Below are experts of layer 10 (counted from 0) of a mixture-of-experts language model. Rows are named router (the router's row for the expert) and show model dimensions 0-191. Each number is 128 + 32 x the weight over its row's rms, rounded and kept within 0 to 255.
Before each expert's rows: "mostly gets" lists some tokens that are sent to it at least half of the time. This comes from a sample of Wikipedia text that the model never trained on.

# expert 93
mostly gets: " JPL", " Coordinates", " Preceded", " Website", " Genus", "°N"
router [127 136 162  87 155 147 103 128 130 154 146 111 124 131 112 127  79 144 180 179 161  53 160 156 164 154  76 125  73 125 107 219 121 119 138 121  76 169  55 109 132 110 108 136 176 217 185 165 181 144 118 155  72 112 129  85 148 112 110  90 149 120  85 133 106 143 127  87 127 121  87  91 104 107 154 131 101 129 114 167 177 112 133  73 152 159 139 116 146 114 119 134 103 111  89 126 141 133 107  92 164  28 130 155 154 138 120  98  64 172 181 116  99 149 108 196 139 114 133 162 130 125 113 103 126 194 144 126 189 167 105 158 124 102 118 149 157 152 172  87  99 135 146  98 104 138  39 109  88 110  71 106 123  98 132 145 143 146 102 143 164 121  92 102 191  91 140  96 120 164 161 117 172  94 155 105 115  99 135 183 106 179 126 137 129 135 117 124 101 170 138 146]

# expert 37
mostly gets: " Peter", " Robert", " Michael", " Jean", " John", " Mike"
router [101 155 147 151 153 169 169 139 139 118  86 152  82 122 191  83  66 139 130 191 110 109 159  46 161 125 115 116 138 126 140 145 128  91 152 100 108 127 170  97 108 159 113 118 147 186 165 149 147 136 122 177 126 156  87  62 154 156 128  97 129  97  62 105 166  94 151 116 189 114 105 134 129  96 104 180  98 118 178 214  87 149 112 117 199 166 144 139 135 126 114 180 147 171 153 139 146 115 137  69 153 131  48 127 168 112 139 136  99 140 148 107 134 113  71 138  95  71 108 120 155 124 154 153 104  97 133  86 209 120 134 138 163 150 142  98 149 128 126  95 121 104 174 114  77 127  87 104  85  76 122 152 151 115  81 101 133 164 102 115 122 143  84 122 191 125 207 154 158 172 111 129 108 110 118 145 104 100  97 187 132 109 104 117 193  89 122 171 107 103 126 151]

# expert 77
mostly gets: " s", " c", " p", " n", " r", " k"
router [188 127 197 132 132 170 139 100 103 125  90 209  49 147 109  97 115 116 164 190 146  67 127  77 161 174 126 137 121 144 133 175 123 118 143 132 103 119 140 162 172  83 119 114 165 116 112 198 185  96 104 167  81 141  73 108 129 126 135 131 138 120  98  56 122  87 130  74 147 165  88 111 135  97  75 151 149 212 124 166  88 135 104 109 159 170 175 188 126 111 176 103 110 131 161 126 137 151 134 126 108 142 144 130 122 139 129 184 105 147 126  60 133 123 161 129 118 103  98 129 119 106 139 150 107 143 124 110 189 162 114 164  90 129 148 160 159 104 167 120 108 170 196 146 121 150 111  59  82 156 101 146 108 197  87 135 121 186 102  71 123 109 120 120 153 148 131 141  69 142 107 133  89  83  99 181 108 137 107 135 117 139  99  96 159 117 164 168  82 110 129  97]

# expert 13
mostly gets: " was", " is", " also", " are", " been", " has"
router [165 122 172 142 178 114 191 104 125 109 120 116 108 106 176 138 130 130 138 184 106 120  80 156 160 158  74 149  77 162 124 154 135 136 186 146 114 164  92 120 108 105 159  74 144 167 166 211 169  97  98 141  96 132 100 119 117 157 134  86 157  75 134 103 178  94 145  86 159  90  84  97 126 120 116 205 144 128 167 118 133 140  97 126 148 140 117 135 124  35 113 160 105 138 125 127 185 136 145  86 150  64  95 103 121 112  59 160 114 170 135 134  96 118  85 173 156 108  75  96 174 128 151 179 123 145 155  99 184 168 115 133 125 125 116 162 150 149 194 114 133 122 135 155 131 121 147 129 100 113 129 162 104 148 164 101 115 152 100 108 147 109  86 104 154 148 125 112 133 197 121  93 130 114  81 148 149 133  95 153 106 125  69 132 184  65 174 175  39 142 179 164]

# expert 83
mostly gets: " Pro", " pro", " pre", " Euro", "Pro", " nuc"
router [156 168 148 103 107  88 177  61 111 130 112 111 104 152 116 104 145  64 155 136 133  96  97 160 119 122 137 122  95  80 169 132  99 110 219 158 127 104 117 104 101 115  77 119 119 168 221 121 192 112 114 118  58 170 110 131 144 163 119 106 182 131 101  86 169 110 158 141  84 148  73 154 164 121  86 188 124 172 167 129 181 144 122  93 141 131 160 108 160  84 101 161 133 137 121 147 172 105 155 125 138  67 116 114 162 133 136 132  64 108 164 143  91  86 113 150 156  77 147 158 149 140 164 106 146 118 159  95 183 119 174 128  87 135 149 165 171 113 131  83 110 143 144 118  74 184 100 115  74  82 114 129 112 107 115  88 136 132 131  91 145  78  89 122 146 165 135 120 106 184 117  89 102 194 124 138 179 127 123 151 140  61  79  61 136 104 125 129 145 134  84 108]

# expert 92
mostly gets: " have", " has", " had", " trans", " inter", " sur"
router [150 184 158 172 155  75 183 100 104 143 113 119 157 159 154 115  82 145 124 134 118  49  77 140 138 151 151 129  91  66 123 116 130 120 120 174 123 123 160  86 114 102 137 117 137 139 153 223 150 126  98 117 120 106 136 124 170 161 129 132 189  75 144  58 133 114 146 140  89 115 141 123 129 123  94 183 149  99 184 154 149 138 114  86 177 163 156 127 122  70 165 107 123  93 111 122 105 167 107 104 122 123 103 171 228  74  79 103 108 108 191 108  94 125 160 134 133 129  94 175 185  88 120 123 120  95 175 148 186 145 172 145 107 158 139 161 160 112 134 127  97 161 164 109  94 132 134  76  98 155 107 167  97 172 139 142 109 146 144 119 171 144 121 137 182 174 181  97 106 181 116  90 134 131 123 123 146  87 151 158 142 106  59  97 174  83 187 166 102 141 106 145]

# expert 112
mostly gets: "ić", "á", "č", " Jones", " von", " Hol"
router [139 117 131 137 186 119 216  96 132 109 141 132 100 110 189 149  97 158 126 157 124 136 109 144 154  96  96  95 103 147 121 133 157 143 155 110 108 121 138 177  97 128  62 101 145 129 133 144 128 153 128 143  98 189  34  46 143 143 151  72 112  88 119 103 135  95 175 109 113 104 106 122  72 123  90 173 113 130 157 117 125 178 172 109 197 184 162 166 111 132 165 128 148 129 129 109 146 129  81  99 135 121  70  89 157 104  78 198  98 167 127 115 126 136 153 122 131  90 140 122 150 111 162 133  93 129 137 134 140 142 143 129 161 117 124 133 153 135 142 130  54 143 137 154 122 133  74 118  84 113 140 178 128 180 141 133 139 171  96  75 186 104  47 112 205 123 177 104 126 109 148 102  53 103  91 176 144 103  85 174  97 140 126 117 119 108 153 203 149 124  77  86]

# expert 8
mostly gets: " Leg", " leg", "c", "asc", " Cor", "omm"
router [140 181 161 112 155 131 134  72 119 113 147 193  87 153 184 124  83 148 123 193 113 136  75 104 139  84 114 145  96 114  80 163 182 123 142 156 149 146 153 137 140 100 132  85 138 156 124 175 128 135  98 152  43 124 136  78 164 129 172 105 123 118 135 102 156 119 174 160 120 136  84 137 127 108  79 159 134 126 174  96  92 125 168 108 143 174 142 109 151 110 146 121 124 109 144  92 150 189 122 111 142 132  85 108 147  74 130 109 128 155 129  83 123 138 113 184 191 116 104 112 180 141 144 164 163 201 167 117 121  78 141 101 184 197 185 104 144  78 145  85  48 173  87 115 118 138 140  96  85 124  79 153 165 133 152  89  85 161 103  75 177 134 136 143 186 149 201 183 133 109 123 109 105 103 130 125 117 121 101 152  78 127 136 114 195 123 149 162  93 155 127 152]

# expert 21
mostly gets: " Mar", " Car", "ib", "ab", "amb", " Ur"
router [166 184 149 146 161 117 127  95 129 129  86 149 137 147 129 128  98 111 117 165 121 138 104  65 146  86  84 132  88 140 101 146 120 142 156 203 138 172  91 126  87  90 113 105 104 117 136 137 164 108 126 138  57 141 108 108 159 164 141  86 160  95 123  49 169 107 147 135 189  86  84 132 157 107 122 144 100 178 191 125 125 104  91 137 127 181 142 163 135  95 174 113 190 140  74 117 162 176 100 116 122 137 110  88 125  79  79  80 126 164 119  97 120 134 102 157 139 102 102 114 163  92 115 200 122 118 187  58 157  96  89 132 154 132 166 149 141  84 129  92  69 127 142 179 110 138 106 107  99 133  23 149 181 133 108  97 102 131 165 114 159 132 135 110 134 167 116 125 137 131 106  49 129 133 152 127 107  90 106 161  91 116 124 117 177 128 138 166  78  55 168 163]

# expert 118
mostly gets: "ag", "og", " Ag", "g", " ed", " g"
router [157 160 124 169 189 111 120  83 146  93 126 193 120 140 174 137  98 209 157 157  96  87  87 137 147 118 116 164 114 104 128 111 141 115 163 148 146 134 102 130  95 154  95 119 179 170 124 182 163 112 137  92  42 141  92 134 121 141 136 134  90 127 108 131 120 126 124 132 195 146 115 140 136 107 105 140 111 178 134 147 111 122 104 110 126 152 195 119 130 117  63 103  92 152 119 138 165 104  74 118 154 138 165 135 193  39 141  92 138 146 124 144  89  82  54 190 176 119  80 176 176 113 178 131 173 155 188  94 144 183 110 156 117 179 166 137 146 129 158 133  84 131 139  93  83 141 124 120  86 126  70 156 139 103 114 125  63 144 101 115 167 121 130 142 183 158 156 131 121 126 120 106  94  73 110 152 111 114  84 167  80 129 106 113 141 119 133 132  64  71 153  73]

# expert 76
mostly gets: " more", " less", " young", "weight", "/a", " black"
router [143 138 190 158 131 142 165 137 131 100 155 174  80 173 132 135 138 172 122 196  88 117  55  56 109 128  80 145 124 175 119 188 111 103 182 122  94 157 128  99 130 149 149  79 163 150 164 123 135 149 104 147 101 126 146 111 172 206 130 116 102 103 152 131 117 116 165 133 122 108 128 144 139 151 125 167 132 134 141 217 165 116 148  53 115 129 123 198 113  95  99 101 140 112 110 156 147 143 162 112 149 102 118  59 169 124 113 136 124 115 197 101 109 121  74 133 160 130 139 205 170  69 108  63 115 153 174 104 149 150 143 150  79 149 125 100 146  80 178  93  80 106 122 110 123 166 169  92  84 139  74 131 174 133 120 129 117 128 165 154 119 178  84 114 137 185 161  99 148 157 101  99 124 105 107 167 126 109 131 148  88  59  89 111 157  61 105 133 126 114 135 150]

# expert 62
mostly gets: " kg", "-yard", " electric", " yards", "board", " LINEAR"
router [158 121 184 164 127 101 114 100  98 168 159 181 121 157 125 121  73 116 150 114 131 108  96 137 157 101  88 165  93 145  90 168 121  89 163 191 143 177 110 109 161 143 142  61 176 162 186 143 150 103 109 174  65 135 138 117 144 163 182 119 140 162 120 111 140 105 119 127  89 153 113 110 149 102 135 152  93 161 142 175 114 141 119  11 126 156 124 113  73 122 142 105 165 107 156  82 142 121 121  98 119  75  90 154 233 102 106  99  98 103 131 149 131 126 153 196 144 110  83 149 150  77 144 108 127 175 184 138 190 130  97 111 112 214 173 126 128 120 168 108 118 156 154  95 115 154 133 115  58 143 114 111 163  78 125 119 108  92 125 184 172 162 111 124 135 137 136 107  92 122 143  85 137 158 124 190 108 156 150 149 125 109  57 103 100 141 118 118 148 129  94 101]

# expert 45
mostly gets: "),", "\",", ",", ",\"", " Animalia", " wife"
router [165 166 136 173 154 120 100 109 128 103 148 178 141 141 170 113 116 144  90 153 123 112 154  74 134 148  92 102 142 120 140 177 128 157 128 154  68 161 132 104 123 151 117 133 140 141 140 139 140 126 138 143 125 153  70  93 185 110 154 113 173 105 114 120 155 117 249 108 129 125 123 175 162 159 111 152 132 159 142 140 157 159 155  97 156 160 159 163 119  86 104 131 222 115 156 122 185 156  77 118 154  65  96 137 150 131  75 149 101 164 163 152  94 125 126 121 145 100 124 130 125 108 126 189  66 135 181 103 156 119 125 119 169 205 167 133 142  93 115  74 111 139 204 189 117 147 140  80 106 119  99 137 118 152 117 119 137 143  63  93 192  98 122  85 134 117 179 148  95 157  79  73 148 156 112 190 104 142 115 178 103 133 120  85 189  90 155 166  88  94 138 106]

# expert 14
mostly gets: " public", " high", " pre", " Succeeded", "ular", " social"
router [184 138 150 108 158 128 160 104 121  99 189 172 117 141 135 138 122 124 166 122 149  62 117 143 167 178  93 148  46 127 112 188 115 172 194 129 114 135 141 133 131 114 119  99 174 185 126 231 192  81 136 173 104 169 135 111 166 156 167 123 147  99 133  85 171 170 116 101 149 126 121 123 164 142 125 113  65 134 142 118 167 159 109  61 113 153 197 168 180  98 127 109 119  75 118 109  93 113  83  80 158  26 142 139 141 125  82 134  80 145 157 114  96  85 130 114 200  77 123 125 100 141 160  74  81 156 179 106 182 125  98 110 127 131 145 148 193 139 143 129 135 136 182 135 127 163  99 113 112 125  97 114  85 114 124 153 132 129 118 162 138 129  98 117 131 106 211 163  96 122 107 114 145 149 115 155 151 144 131 168 153 139 110 131 135 127 139 146  96 169 122 133]

# expert 49
mostly gets: " made", " won", " used", " released", " played", " located"
router [170  92 150 180 146 110 152 150 159 144 150 138 104 159 122 109 112 140 119 171 138 131 133  57 157 155  86 149 158 125  91 165 194 129 129 136 125 136 142 126  67 150 116  65 138 152 207 202 133 135  82 152  82 108  66 125 216 167 113 136 162 135 107 147 165 110 141 100 167  88 125 125 154 128  70  88 103 150 188 181 118 138 151  97 186 125 140 165 103  93 132 135 132 117  74 103 132 126  66 118 114  72 131  84 179  61 117 121  86 142 109  79 170 107 117 134 126 106 108 166 160  86 131 100 100 137 171  95 143 154  86 158  78 156 161 113 150 150 157  92 118 139 120 127 106 157  74 104 124 106 129 128 124 163 155 106 111 163  90 137 144 143 109  86 146 153 152 134 119 202 129 105 130  83  99 146  85  95  73 144  87 136 146 126 166  86 197 207  94 124 120 118]

# expert 9
mostly gets: " Space", " Blue", " Live", " Rock", " Sports", " US"
router [121 111 166 123 129 122 109 159 105  68  87 175 139 147 142 132  92 139 120 165  50 127 117  99 139 114 102 109 123 127 161 166 126 138 159 146 138 169  79 130 127  96 116 123 138 208 160 123 155  74 131 178 113 134  69 111 143 124 142 112 176  83  88 109 116 141 138 147 134 121 140 132  77  86  94 154  73 149 161 160 148 178  89 108 170 127 164 170  97  51 178 143 175 129  94  99 108 105 149  80 139 111 153 151 178  58 115 126 105 125 177 104  67  72 119 155 167 108 110 141 128  80 114 109 151 140 163 107 205 132 167 115 155 137 165 132 146 155 141  86  89 139 154 137 100 214 110  98 115 134  87 180 114 135 145  62 114 155 144 112 108 114 127 102 105 145 179 124 109 185 119 134 128 178  94 176 150 120  72 160 162  84  49 104 119  65 164 151 139 131 153 155]

# expert 36
mostly gets: " pl", " ent", " rec", " dem", " cor", " sc"
router [171 171 163 143 129 134 134  75 115 114 125 140  76 163 112  96 121 163 147 136 102 113  97 121 120 170 108 101  93 151  96 168 121 112 168 164 133 126 152 126 118  75  78 142 173 125 130 168 146 135 104 153 106 190 158  75 146 145 181 148 130 137 135  66 166 130 159 147  97 141  78 125 147 125 114 153 134 177  96 153  97 154  97  95 137 142 174 175 153  87 126 122  92 176 129 117 103 164 183 159 124  96 131 125 221 141 119  79  98 175 148  85  79 144 136 183 186 125  93 158 165  74 143 167  99 167 156 127 160 145 145 105 130 165 130 162 172  91 175 120 100 143 122  95  46 167 137  73  97 135  97 117 119 141  86 115 139 142 158 106 116 144  95 115 108 187 190 175  92 127 138  24 112 108 106 155 134 140 123 166 140 148 178 128 162 110 164  96  57 105  95  95]

# expert 111
mostly gets: " Kl", " Kh", " Ch", " McD", " Zh", " Gall"
router [129 108 179 165 154 142 182 118 114 138 160 173  78 156 174  99 117 173 177 165  51  92 127 127 152  77  99 101 120 141 158 174  97 142 161 149 101 178 118 124 109 134  97 115 132 172 155 173 173 147 124 149 111 160  94  71 147 137 161 112 151  88  66 142 138  90 128 110 156  50  66 160 115 114 116 123 151 161 141 150 125 100 136 106 188 202 147 185  91 100 185 159 153 141 119  82 137 112 127 136 138 131 102 127 138 127 103 202  77 140 102  81 133 130 152 162 172 105  78 125 155  96 184 173  69 137 172 127 140  93  74  79  91  89 164 112 146  66 115 113 104 128 136 134  82 149  85 127  75 162  88 144 140 188 105 126 135 114 117 122 204 137  63 132 163  93 118 172 108 145  97 113  89 136 113 128 149 140 127 153 135 166 134 131 170  93 122 147 123 146 114 103]

# expert 2
mostly gets: " USA", " MPC", " JPL", "OR", "/a", "а"
router [136 113 147 145 128 166 186 146 130 151  86 149  96 162 117 102  91 107 131 135  85 106 114 154 179 125 126 118 110 172  73 155 144 101 151 145 117 169 131 111 134  91 140  93 129 231 179 145 171 113 136 170  82 145 114  93 155 143 149  84 129 111  97 109 170  99 194  46 160 149 130 129  89 154 134 141  67 146 126 147 135 126  88  86 143 175 196 158 112 136 183 141 119 171 102  86 133 148 100  84 142 147  94 135 153 145 104 144 131 183 181 106  80 121 121 151 199  55 137 187 143 124 113  69 120 148 148 105 153 124 134  85 152 149 152 130 226 132 190  93 119 108 163 175  97 157 122 103  65  81 127 133 130 121  62  96 123 169 111 124 146 103 126 100 147 116 183 121 116 150 169 117 116 166 110 129 130 105 146 197 145  82 120 116 143 107 168 132 172 116 133 106]

# expert 25
mostly gets: " James", " Daniel", " Tom", " Jo", " Michael", "',"
router [121 144 131 125 147 176 193  77 143 140  79 128 117 148 189 132 111 114 121 209 110 121 123 103 144 113 102 144 137 149 140 166 105 161 161 132  87 122 171 148 115 148  88 117 152 172 135 153 161 124  88 159 103 168  88  60 166  98 165 120 100 104  92  86 137 109 215  95 186  85 103 132 129  89  99 146 110 134 157 165 125 145 104 129 180 208 157 173 117 139 145 177 174 124 151 102 202 134 102 125 104 115  76  78 148 100 150 179 111 152 155  99  85  87  81 118 130  45 157 116 175 119 149 132  92 122 134  98 168 104 106 121 182 137 139 152 147 140 149 121 118 121 159 136  58 142 145  73 103  80 112 138 163 173 127 107 135 151  98 116 156 148 105 100 147 131 146 149 160 170 129 122  93 110 104 169 164  65  91 188 126  75  68 143 132 106 105 187 101  99 137 137]

# expert 94
mostly gets: " a", " its", " an", " the", " his", " this"
router [125 165 143 137 182 132 158  75  99 123 140 133  74 142 132 131  74 137 100 150 102 155 114  77 151  83  43 108  91 139 147 130 126 134 170 164 127 154 106 161  89 107 112  59 132 143 153 167 166 152  69 154  78 165  88  97 116 201 140  61 155  95 135  85 111  69 170  90 145 158  61 104 112  94 110 151 119 167 144 194 127 140 150 103 173 156 172 179 135 105 121 144 152 145  95 117 169  97 109 121 145  58 129  97 167 124  93 136 116 177 182  89  80  93 118 164 178 106 101 139 180  92 152 134 136 124 185 115 165 140 130  87 107 135 127 118 160 118 182 118 129 141 145 177 142 142 112  95 129  99 122 168 107 154  96  96 132 171 109 103 174 113  92 120 117 174 155 122 103 153 126  76 121 108  94 174 116  68 120 167 118 158 143 108 190  99 143 163  69 110 144 100]

# expert 86
mostly gets: " After", "After", " graduated", " served", "He", " Animalia"
router [197 143 126 141 145 130 164 106  76  91 133 143 103 123 135  41  87 143 180 168  94  96 105 104 163 111  69 125 143 120 124 132 170 147 126 140 105 155 115  78 139  89 116 104 173 162 123 140 167 137 131 113  99 161 106  89 131 148 166  71 183 146 117 115 141 102 174  39 142 113 107 109 129 138  80 204 137 126 184 210 132 107 129 133 134 145 148 112 119  95 108 101 126 120 100  91 165 126  91  82 136  78  88  71 156 112 115 168 104 112 183 123  97 131 126 145 141 102 151 107 203 126 138 170  96 150 160 135 122 131 157  74 143 177 118 122 165 158 127  94 113 110 164 193  87 167  97 101 100 158  91 152 108 196 143 152 178 149  89 125 155 132 132  89 140 120 160 119  96 148 118 159 100 124 136 131 139 108  61 198  94 162 104  88 167  58 104 123  86 119 167 107]

# expert 72
mostly gets: " Cl", " Mc", " McC", "\\", " McG", "_"
router [150 124 147 116 147 140 168  30  72 125 156 156 130 152 191 160  96 129 154 174 109 132  75 142 155 137  96 125 116 125 142 145 129 122 142 168 152 121 115 151 138 125  91  83 172 156 160 155 128  83  87 109 113 147  96 102 188 120 138  76 124 115 131 152 122 123 181 140 119 131 142 145 129 149  72 172  90 124 122 121 100 180 130  92 156 164 160 134 100 112 198 141 160 148 115  61 148 122 124 116 145  99  41  70 141 148  71 151 140 131 106  95  93 139 142 166 140  72  98 151 168  92 176  93  79 135 207  97 163 137  88 108  87 148 126 114 148  82 150 137  76 116 100 168 123 162 140  94  85 103 126 124 153 118 161 130 131 183 100  65 183 106  85 115 167 183 194 144 145 105 132 111 102 117 114 150 146 156 127 213  83 114 143 123 152 113 172 142  84  68 154 135]

# expert 44
mostly gets: " Police", "″W", " Army", " Royal", " Air", " military"
router [179 142 156 153 125 154 138 107 144 130 118 133  97 149 122  44  68 142 150 173  94 104 132  81 137 129 117 143 124 111 115 172 149 160 199 164  83 141  88 119 131  97  99  57 144 194 123 156 155 105 144 176 117 178 105 139 124 178 136  80 172 112  81  98 187  93 133 129 152 137 142 103 138 181 111 227 104 103 166 170 139 158 124 134 155 119 141 181 174  56 179 123 194 121 101 116 161 141 137 114 142 108 152 128 131 118 121 110  86 149 189  84  95  80  92 106 177 104 104 165 164 140  93 196 152 130 148 115 151 132 119 102  97 122 119 135 161 140 176 108 117 138 209 127 109 148 137  93 104 120  73 148 126 132 118  89 166 137 138 114 159 166 133 132 183 149 152 148 123 132 160  75 124 110 161 165 166  73  97 119 119 100 141  90 148  59 152 118  69 114 105 109]

# expert 5
mostly gets: "ä", "ö", " von", " rail", " railway", ".com"
router [127 127 164 156 139 107 120 104 106  89  79 159  79 104 120 169  89 171 177 189 150  86  74  80 182 135 115 140  93 116 127 170 193 127 182 159  80 162 131 125 119 109 116  65 115 140 143 146 159  98  78 178  62 188 125 138 198 127 175 131 167 137 109  96 165  85 179 102  81 140 146  92 147 104 120 165 130 199 116 155 103 121 151  58 240 178 181 188 106 139 130 171 125 124 111 134 141 151 136 133 142 139 103 154 136 148 101  93 110 152 154 117  66 117 135 105 146 126 145 102 173 104 181 157 145 115 152 132 182 174 122  81  82 116 129 154 118 102  94 102 121 125 136 143 116 132  59 109  84 162 120 115 125 186 128 120 125 132  77  94 156 101 112 146 169 151 179 109 112 136 130 103  72 170 152 130 125  89 123 155 109 131 130 139 136 132 118 164 114 134 121  88]

# expert 70
mostly gets: " Town", " London", "burg", "ville", "dale", "shire"
router [162 186 135 159 107 119 111 110 104 109  97 184  98 166  99 111  86 157 168 171 105 121 105  68 130  98  93 142 136 136 144 178 170 166 144 158 114 163 146 101 155 129 140  63 120 175 134 159 159  99 122 152 117 146 102 113 174 158 126 108 119 131 113 109 145  41 170  69 108 142 110 119 150  90  85 208 145 175 104 130 107  98 160  92 199 134 137 185 101 114 192  90 177 131 118 103 135 112 162 129 136 131 105 131 142  93  84 148  82 140 186 109  42 112 130 139 158  92 101 117 143 133 138 177 136 153 144 124 191 133 130  89 106 116 155 116 150 133 118  96  70 100 120 174  99 126  75 107  88 171  85 164 149 192 158 121 106 117  81 130 127 139  71 112 154  84 111 112 158 122 162  93  91 130 187 128 163  94 117 159 139 142  79 142 122 100 185 195 106 103  84 127]

# expert 22
mostly gets: " s", " th", " British", " n", " ch", " Chinese"
router [160 132 143 176 126 176 180 152  66  90  53 139 108 158 140 121  85 134 190 129 125  90 126 154 161  95 111 140  65 146  98 118 132 170 132 119  78 141 138 113 139 149 101 128 163 120 129 131 164 124 125 186 103 201  91  59 168 160 178 126 159 131 123  97 131 102 155  71 131 161 116 125  92 118 100 143  95 151 171 190 106 181 134 101 160 179 139 176 144 114 152  96 145 117 127 107 118 177  92 121 114  86 111 128 159 143 101 136  86 117 198  97 121 121 146 187 108  76  71 140 139 120 159 171 122 134 142  94 158 216 134 152 125 151 176 108 156 118 160  60 131 133 204 129 107 129 151 136  96 176 135 120 120 180 105 111  92 179 129  61 120  82 104 125 141  89 135 143 170 113  97 143  86  92  83 157 115 141  81 142  81 127 113  79 179 128 118 175 121 107 110 113]

# expert 33
mostly gets: " dec", " sh", " el", " del", " min", " gu"
router [154 146 147  86 172 167 147 105 139 122 169 178  71 183 114 101 120 124 107 161 148 133 125  82 141 135 101 167  84 144 103 152  84 121 151 182 125 133  97 146 134  61  85 140 154 133 119 121 209  97  88  95  62 173 114  82 148 153 172 116 133 140  95 119 153 129 139 147 105  96 102 126 101 112 125 113 128 224 140 156 153  94 128  50 149 132 160 161  59 109  88 116 137 185 132 156 197 104 145  98 120 103  91 160 131 144  93 155 126 176 107 121 148 110 155 135 189 117  69 105 142  68 140  91  69 102 145 127 138 172 101 165 127 163 179 145 141 118 166 114  89 188 188 153 116 160 110  94  60  96  74 119  97 182  93 100 119 128 129 160 131  75 117 126 120 167 167 141  83 107  83 145 105 131 149 150  89  94 100 144 112 127  88 104 136 148 154 138  87 132 110 147]

# expert 15
mostly gets: " Coordinates", " Genus", " Species", " Total", "°W", "Scientific"
router [168 155 151 111 144 156  96 126 123 134 159 122 133 145 128 133 109 114 171 172 124  88 126 137 145 142 114 141  90 123  50 171 110 130 159 108 105 165  88 121 139  95 112  80 195 238 151 166 149 136 120 135  77 138 114 103 139 117 176  66 180  79 123  74 120 147 111 150 101 123 137 130 148 110 153 109  73 197 109 225 183 171 126 101 142 138 123 119 142  68  96 112 103 100 107  75 142 115  81  56 166  70 156 128 154 136 132 130  95 152 196 126 109 157 101 164 147  47  98 153 119 120 135  73 125 165 145 110 181 143 101 105  99 157 132 143 152 106 166 127 126 152 135 106 112 132  61 102  86 136  26  99  99  99 128 119 148 133 140 133 141 119 110  89 134 121 112 110  84 152 149  90 167 143 151 153 168 104 143 176 122 170 112 109 121 153 174 115 100 148 160 140]

# expert 16
mostly gets: " known", " Succeeded", " Preceded", " Coordinates", " Genus", " worked"
router [142 129 181 117 151 133 106 112 119 104 164 159 148 168 140 115 132 120 153 133 159  76 148 134 210 139 105 114  63 110  75 167 140 169 163 162 124 150 110 103 109 111  95 105 142 209 150 199 193 112 110 121 104 126 100  95 199 140 160  51 145  98 130 157 104 158 121 111 162  84  93 106 144 129 112 108  60 142 146 200 177  99 110  78 163 137 170 136 118  68 104 116 107 135 102  98 127 152  76 114 129  73 162 155 143 148 126  94  28 170 157  88 123 120 102 182 148  61  95 142  97  91 138  70 105 128 128 111 203 136  71 119  98 125 133 116 175 144 119  94 136 130 154 166 127 140  85 120 119  88  77 124  99  91 142 103 128 148  94 126 162 176 120 126 139 151 117 121 124 193 116 131 159 128  97 107 109 120 107 137  86 151 130 109 164 102 118 188  95 159 139 133]

# expert 101
mostly gets: " Chief", " director", "loan", " head", " assistant", " professor"
router [144 174 166 140 151  99 169 120 127 161 101 165  66 160 169 119  71 133 162 131 106 114 139 127 143 106 110 107 129 121  99 165 153 133 175 102  90 120 140 113 156 116 139  80 177 158 195 153 160 111  85 170 132 161 100 114 182 156 131  91 137 125  95 108 218 104 115  79 142 103 109 107  59 185 106 172 114 143 184 184 107 155 156 136 147 162 122 127 165 114  87 150 119 159 121  84 169 158 159 105 122 103 117 145 140 141  35 123 108 112 166 124 117 113  99 152 142  67 103 170 183 145 112 160 134 150 140 129 126 140 136 102 115 116 140  72 188 166 131 125 111 179 159 202 107 113 127  98  80 118  63 169  95 109 151  78 131 158 101 132 156 140 119  84 181 127 103 110 149 150 101  64 154 111 130 119 157 121  99 209  90 138  93 124 151  72  96 183  81 123 121 107]

# expert 3
mostly gets: " Me", " Be", " Play", " Do", " Ge", " Sound"
router [148 124 150 127 196 151 135 138 139  95 118 152 127 120 172 157 138 124 174 168 103 112 117  79 137 183  98 123  78 137 178 174 157 152 120 171 119 201 129 110 130  92 131  82 138 199  82 169 166  66 106 176 114 133 137 138 132 122 141 132 129  99  98 152 109 100 152 128 184 147 120 105  79  66 104 189 121 152 131 148 137 128 116 124 177 208 164 165  84  73 149 129 142 119 143 121 124 118 164 112 131 134 136 156 148 109  71 118 103 147 141 129  70 139 144 185  86  63 107 137  98 123 170 174 113 101 148  94 192 117 120 105 108 121 162 133 156 155 154 118  74 128 182 118  66 171  89  92 108 181 109 130 117 134 130  91  89 137 106  63 159  68 119  97 152 169 196 132  97 130 141  85  94 129  84 151 120 139  83 176 119 113  98  46 149 100 159 119  79 121 123 137]

# expert 61
mostly gets: " what", "ski", " Sat", "het", "ai", "ki"
router [169 133 151 182 168 112 134 106  93 142 123 147 101 133 151  50  98 129 172 148 128  75 113 103 176 112  76 138 141 144 112 139 107 105 150 127  62 126 150 152  93 136  82  85 156 186 166 128 149  95 107 171 108 183  50 131 175 147 169 142 111 116 151 153 168  72 182  93 132 117 119 129 128 127  65 152 156 130 174 149 108 112 143 122 142 133 146 172  90  95 156 138 152 182 120 103 156 149 146 107 155 131  64  95 158 117 137 112 119 129 138 104 105  50 125 157 116 117 123 133 103  59 121 129 101 132 142 126 178 106 131 167  71  99  92 105 155 101 172  80  58 117 148 203  70 143 116 138 109 160 104 225 147 130 100 116 151 154 101 134 165 123 144 118 118 117 133 103 155 115 168  88 100 134 130 193  78  54 100 177 148 157  70 138 155 103 145 138 115  85 137 109]